Experts of a small language model.
Size: vocabulary 38585, 363M parameters.
Experts: 176 ELU neurons an expert, a softmax router, a shared expert of 384 neurons.
Training: 1176M tokens, 8973 steps.
Below are experts of layer 3 (counted from 0) of a mixture-of-experts language model. Rows are named router (the router's row for the expert) and show model dimensions 0-127. Each number is 200 + 40 x the weight over its row's rms, rounded and kept within 0 to 999.
Before each expert's rows: a language model's description of what the expert responds to; "mostly gets" lists some tokens that are sent to it at least half of the time. This comes from a sample of Wikipedia text that the model never trained on.

# expert 62
It responds to: Sports table cells. Row-start pipes and number cells in standings and medal tables, plus infobox words like based, place, held, Headquarters.
mostly gets: " based", " while", " place", " held", " medalist", " Candidate"
router,168,225,235,190,157,139,178,242,202,163,240,252,137,179,274,168,204,220,183,164,174,152,248,238,157,223,174,230,164,253,222,258,123,233,218,234,275,219,150,188,209,205,229,165,156,313,222,218,224,125,214,235,249,185,183,245,149,204,225,217,239,240,229,180,254,245,177,238,158,166,201,197,248,234,189,216,212,254,159,206,147,232,170,112,200,237,234,157,247,209,210,171,203,122,229,139,195,218,194,140,170,185,139,186,241,270,250,192,177,182,185,236,226,228,244,254,170,174,164,268,269,174,182,279,146,185,244,217

# expert 56
It responds to: Infobox field labels. Infobox field labels before a colon and first pieces of names starting entries, such as District:, Species, Elevation, List.
mostly gets: " List", " Phylum", " U", " Species", "Species", " Elevation"
router,214,206,276,100,194,188,245,170,191,141,217,210,224,141,161,259,202,230,238,196,191,242,169,167,159,178,150,254,159,218,186,259,190,243,165,222,202,187,136,219,210,182,174,125,152,182,240,206,183,184,229,228,185,157,171,266,174,207,137,195,136,214,194,158,110,135,183,251,218,153,167,213,198,192,218,202,230,231,185,203,187,161,213,235,200,122,174,185,141,163,268,207,225,140,157,182,230,228,165,196,214,248,156,201,141,254,221,132,268,161,136,181,193,132,272,249,200,124,232,233,158,144,176,242,214,143,191,251

# expert 47
It responds to: List item endings. Line breaks and closing parentheses ending bulleted list items, like people lists, credits with vocals, bass, drums, or moth species entries.
mostly gets: " vocals", " tick", "\n   ", " backing", "\n ", " bass"
router,178,145,202,150,211,164,216,207,256,175,193,185,220,203,193,124,264,280,181,223,242,227,175,196,242,164,201,187,237,157,165,273,162,202,196,225,180,257,184,183,212,193,230,231,260,152,213,185,117,182,166,188,133,180,208,251,279,182,172,233,130,249,264,204,183,204,257,250,193,165,223,148,196,124,239,143,122,125,119,275,176,213,202,170,209,267,241,201,206,214,123,200,176,204,261,139,180,256,209,198,151,247,226,140,317,139,260,247,205,215,264,213,262,179,176,192,164,224,184,198,259,270,172,150,184,167,259,177

# expert 1
It responds to: Name-initial pieces. First word pieces of proper names and titles, often after quotes or list dashes, e.g. Ich(ibanboshi), Ak(umetsu), Mad(child), The (Byrds).
mostly gets: " My", " Your", "ñ", " Our", " Kw", " Les"
router,122,192,183,228,191,186,203,296,224,215,241,236,181,180,205,189,150,223,225,186,209,250,160,252,169,182,260,161,257,124,192,206,156,162,198,258,177,197,244,230,201,227,293,227,195,204,227,227,151,246,161,231,190,175,196,145,295,177,143,229,230,255,213,169,194,252,144,224,191,223,149,159,160,189,189,169,191,228,178,209,190,206,238,308,202,185,175,148,207,250,249,182,222,242,176,240,210,162,204,108,186,199,271,177,151,236,175,254,270,150,133,242,270,165,205,196,162,212,160,172,140,205,179,225,196,226,166,227

# expert 29
It responds to: Table row ends. Line breaks and pipe characters ending table rows or header rows, before separator lines like |---|; also ISBN and taxonomy fields.
mostly gets: " Animalia", " —;", " ISBN", " Title", "\":", "\n\n"
router,151,159,212,237,172,219,201,219,228,187,210,154,128,213,258,185,188,215,210,224,146,212,138,161,150,178,157,205,210,178,206,235,192,206,178,218,173,253,210,239,191,209,244,195,269,248,127,214,179,160,211,234,198,165,287,276,238,186,200,207,230,185,242,243,138,123,252,277,152,201,139,147,264,163,174,252,225,133,247,232,187,215,139,188,239,213,166,199,209,246,185,161,175,178,217,229,182,230,135,186,223,245,117,215,272,161,197,170,257,204,202,209,214,232,232,135,268,270,237,208,208,253,105,140,223,243,246,207

# expert 35
It responds to: Mid-word fragments. Short subword pieces in the middle of long or uncommon words, such as enth-us-iasm, ineffic-i-encies, emb-ez-zlement, inexpl-ic-ably.
mostly gets: "oph", "pl", " You", "ct", "ph", "act"
router,189,238,204,252,228,210,174,199,189,114,201,245,224,226,156,170,174,277,170,244,160,146,90,223,211,248,245,225,241,125,194,213,235,163,155,265,232,215,180,162,242,225,234,185,213,128,242,189,221,190,207,205,261,181,151,181,275,260,201,223,259,237,270,242,242,109,263,230,189,244,160,189,207,227,231,115,210,243,170,253,207,240,200,246,247,195,161,204,189,220,247,219,259,207,154,221,140,138,191,131,186,193,230,270,126,228,195,189,202,106,172,210,194,192,164,215,219,118,156,129,250,236,184,217,182,228,192,228

# expert 52
It responds to: Athlete name pieces. First names and word pieces of foreign surnames after country codes in sports result tables, such as Denny, Francesco, Domin-ika.
mostly gets: " ESP", " ITA", " Kyle", " TUR", "ł", " van"
router,187,155,194,233,229,137,169,210,182,190,259,163,243,228,252,141,171,187,248,195,256,229,165,232,130,165,265,135,193,166,214,235,181,250,182,206,222,156,181,185,242,229,163,160,167,264,178,173,160,170,173,208,210,232,177,171,193,258,179,226,168,207,298,214,165,290,165,206,168,254,138,181,159,232,149,196,111,201,290,192,223,229,260,164,232,207,188,188,226,239,178,259,181,175,132,265,215,149,210,196,167,189,235,210,158,247,119,202,260,141,140,171,226,161,237,254,246,203,187,207,124,209,154,158,218,189,153,223

# expert 19
It responds to: Sports results and dates. Numbers, day dates and percent signs in sports and election results, plus words like round, finals, period, Olympics, Championships.
mostly gets: "%", " touchdown", " Olympics", " round", "finals", " Championships"
router,214,228,170,182,195,212,243,140,286,206,238,220,194,206,204,147,193,230,231,195,262,272,180,160,217,143,187,173,148,159,180,211,159,182,203,123,215,179,233,264,241,234,146,226,111,303,157,116,194,203,248,128,187,249,176,185,206,255,239,225,138,175,171,237,144,171,223,160,214,191,195,294,233,175,233,210,233,251,207,137,194,275,271,218,181,209,248,188,186,201,172,241,242,142,184,220,160,177,245,135,202,212,246,157,231,246,173,216,212,238,190,230,244,251,164,258,229,192,131,165,216,177,138,211,232,136,221,190

# expert 12
It responds to: Clause connectors in narrative. Commas, of, and linking words that join clauses or introduce appositives in narrative prose, such as named, titled, whom, when, led.
mostly gets: "—", " named", " titled", " whom", " among", " caused"
router,198,142,236,179,243,224,249,207,224,247,144,165,272,251,274,265,163,223,217,209,235,160,207,207,192,245,211,174,160,227,180,245,202,225,243,213,205,149,206,214,200,132,268,119,251,179,224,210,254,194,251,235,129,250,176,166,192,152,224,213,242,253,193,254,217,252,216,231,181,147,241,222,107,157,172,269,223,201,163,159,191,157,193,241,186,251,186,258,217,202,120,253,257,146,195,135,178,227,132,211,189,145,195,165,250,174,175,203,141,242,269,169,148,226,202,244,190,275,242,217,282,251,234,229,162,236,203,149

# expert 15
It responds to: Titles of works. Words inside titles of songs, albums, films and awards, often title-case words like Love, You, Best, Night.
mostly gets: " Best", " Love", " You", " Your", "!", " Night"
router,103,256,254,189,206,201,133,169,206,163,192,198,183,196,123,176,266,203,259,230,208,201,105,241,213,144,188,253,266,121,106,239,214,245,149,239,179,146,263,132,238,193,237,203,257,231,193,190,188,221,157,168,145,181,169,149,224,164,234,163,173,153,246,153,218,274,156,204,214,289,187,214,262,185,196,228,174,224,212,224,243,233,187,148,188,269,142,176,197,140,213,186,173,243,199,261,151,162,269,161,225,166,250,192,119,216,170,179,240,190,176,236,219,171,229,142,225,172,147,205,181,171,284,174,244,171,152,251

# expert 42
It responds to: Table row endings. Pipes and numbers that close rows in statistics tables, especially the final pipe before a line break, plus semicolons, dashes and TBA.
mostly gets: "%;", " —;", " —", " NR", "aged", " TBA"
router,147,206,231,211,221,172,252,269,207,209,150,175,192,217,275,199,150,187,226,167,206,202,168,203,179,249,200,159,220,212,182,170,197,171,196,200,226,190,197,175,164,234,175,256,172,165,163,124,209,228,206,194,220,166,263,213,241,181,234,234,182,229,243,195,263,125,228,224,227,214,179,148,219,192,274,232,218,218,175,187,211,233,272,202,238,215,202,177,242,147,142,114,201,228,198,144,235,242,195,229,169,225,145,276,178,135,186,240,230,260,250,176,165,167,197,206,211,191,212,222,229,182,245,174,210,172,173,176

# expert 4
It responds to: Law, politics, military words. Word-initial pieces and nouns in legal, political and military text, such as tax, Supreme, police, Communist, Bolshev-, Ha-, mans-.
mostly gets: " tax", " Supreme", " military", " Rev", " Ha", " police"
router,151,198,164,210,240,206,226,217,152,166,208,206,252,173,170,215,137,260,154,216,193,169,204,228,230,187,184,204,263,135,256,186,232,181,196,216,189,211,226,223,252,216,189,173,226,149,252,254,243,182,170,250,193,156,245,216,254,239,122,215,217,223,274,247,172,225,222,224,197,168,143,222,191,203,192,149,215,171,223,177,194,152,253,226,259,224,128,220,269,213,237,133,205,196,153,228,182,149,216,203,151,241,220,236,177,272,144,230,167,209,224,221,129,206,226,113,233,150,223,149,198,195,250,209,197,222,244,194

# expert 63
It responds to: Name word endings. Final word pieces of foreign proper names, villages and genera, such as -achi, -ović, -sson, -abad.
mostly gets: "abad", "ari", "sson", "hu", "ović", "eyn"
router,206,168,213,304,244,155,205,227,240,157,176,220,172,154,138,197,140,126,164,209,119,233,125,255,171,150,232,224,230,98,194,229,166,185,155,243,171,211,141,171,227,143,122,238,194,184,201,231,177,203,239,274,253,191,194,175,246,261,137,230,256,181,235,149,215,229,190,274,183,179,235,247,210,208,118,129,181,186,206,126,182,176,186,233,212,150,177,214,138,158,241,199,249,193,160,175,166,215,183,260,183,201,301,164,164,278,186,151,197,180,153,239,194,162,265,217,189,152,234,193,184,230,206,219,201,190,138,157

# expert 20
It responds to: Passive participles, predicates. Past participles and predicate adjectives after was, is, were, be, such as used, located, married, due, uncertain.
mostly gets: " due", " used", " married", " considered", " located", " killed"
router,170,182,184,162,131,196,166,222,208,264,179,170,207,216,185,251,151,218,185,197,200,160,268,167,190,244,185,210,263,258,237,227,244,189,254,227,140,212,265,194,252,234,263,231,226,184,169,198,236,186,230,170,208,183,96,221,205,184,173,239,249,271,172,221,223,232,286,276,229,150,146,164,178,181,158,148,139,168,110,158,289,176,186,165,215,222,252,212,196,246,157,165,123,133,208,213,202,225,202,224,147,203,215,224,176,286,209,120,157,234,254,214,178,148,223,245,186,137,220,211,264,250,223,248,223,113,238,262

# expert 16
It responds to: Line breaks after titles. Line breaks after article titles and short descriptions, plus quantity nouns such as million, Squadron, rate, length, mph.
mostly gets: " Squadron", " million", " tick", " Sqn", " own", " format"
router,259,254,182,229,136,198,184,165,162,150,272,146,245,262,186,154,250,189,169,176,230,157,197,162,192,209,200,188,242,172,144,268,242,210,149,262,275,213,269,188,190,223,211,158,246,212,212,193,203,204,174,255,199,182,162,176,136,251,210,175,219,219,196,234,202,210,183,243,264,214,164,188,224,254,174,251,204,131,141,199,140,166,158,223,148,247,187,188,216,120,215,199,243,243,245,199,229,215,263,213,161,227,192,142,155,208,133,205,240,135,146,192,224,201,202,261,237,240,166,229,187,292,206,230,189,207,209,189

# expert 32
It responds to: Numbers and counts. Leading digits and number words in running text and tables, such as populations, percentages, money amounts, six, three.
mostly gets: " six", " three", " five", " 50", " four", " ten"
router,243,248,155,235,205,207,254,178,234,167,183,156,199,171,196,249,196,253,194,141,157,174,252,141,175,214,158,230,131,200,217,262,166,117,252,241,190,151,186,217,262,204,185,170,173,232,197,261,145,272,247,262,263,148,218,194,208,245,117,232,232,166,159,206,155,191,255,204,203,174,167,196,189,208,292,218,241,266,155,219,228,184,183,141,174,231,164,135,202,238,213,208,174,228,208,154,151,166,211,212,137,193,222,190,223,252,213,163,233,195,240,200,221,120,164,177,155,144,199,193,243,144,188,149,211,274,269,210

# expert 26
It responds to: List conjunctions, commas. Commas, and, or, semicolons and including joining items in lists of languages, places or roles, such as Spanish, Italian.
mostly gets: " including", " or", " and", " except", " →", " alongside"
router,174,129,187,176,148,308,264,238,178,147,134,236,144,246,265,247,174,239,218,224,224,261,248,161,222,272,138,222,142,228,156,211,193,187,165,192,162,167,137,178,172,190,282,213,171,263,181,217,270,236,234,146,218,205,201,311,263,156,185,139,211,211,229,178,258,125,211,162,205,183,147,218,190,145,253,166,192,260,114,172,263,166,167,157,215,141,195,165,169,230,212,160,217,135,157,184,236,191,127,245,202,121,183,217,288,194,199,242,176,242,231,177,240,206,241,202,196,181,248,213,195,180,224,207,134,225,208,160

# expert 10
It responds to: Table pipes, heading markers. Table cell separators and the = or === that closes headings, plus words in cast lists and episode or season credits such as episode, version.
mostly gets: " =", " ===", " episode", " ====", " Website", " Animalia"
router,144,250,190,198,205,177,154,157,241,206,246,265,168,164,141,246,169,209,173,237,184,204,191,151,167,160,252,232,170,167,185,209,231,159,181,181,191,190,226,216,140,196,224,269,190,219,161,144,185,247,223,206,238,235,180,179,257,264,243,278,177,193,178,221,184,207,158,226,161,245,253,249,157,117,147,264,211,156,247,204,217,272,214,265,198,249,250,214,203,171,168,159,157,264,238,195,233,177,157,206,198,237,143,196,257,211,205,199,199,155,259,188,162,173,179,125,227,282,236,178,223,200,215,180,248,211,148,168

# expert 53
It responds to: Surname endings. Surnames and their final word pieces in names within tables and lists, such as Jones, Smith, Streis-and, Matsum-ura, -owski.
mostly gets: " Jones", " Jr", " Johnson", " Smith", " Anderson", "ić"
router,171,180,225,256,211,128,236,131,197,150,281,226,142,210,172,181,189,209,174,239,224,241,164,223,134,139,194,186,237,165,207,203,271,206,121,208,220,199,213,211,221,163,105,134,194,210,146,209,247,233,209,198,162,203,205,173,196,264,237,206,223,182,265,189,198,180,180,175,137,203,233,136,255,248,156,173,190,221,218,160,234,204,230,215,203,224,190,238,121,164,262,202,225,220,111,210,236,230,169,226,187,185,184,207,174,177,200,240,132,181,184,195,172,164,180,139,198,248,238,215,133,257,235,134,230,189,206,140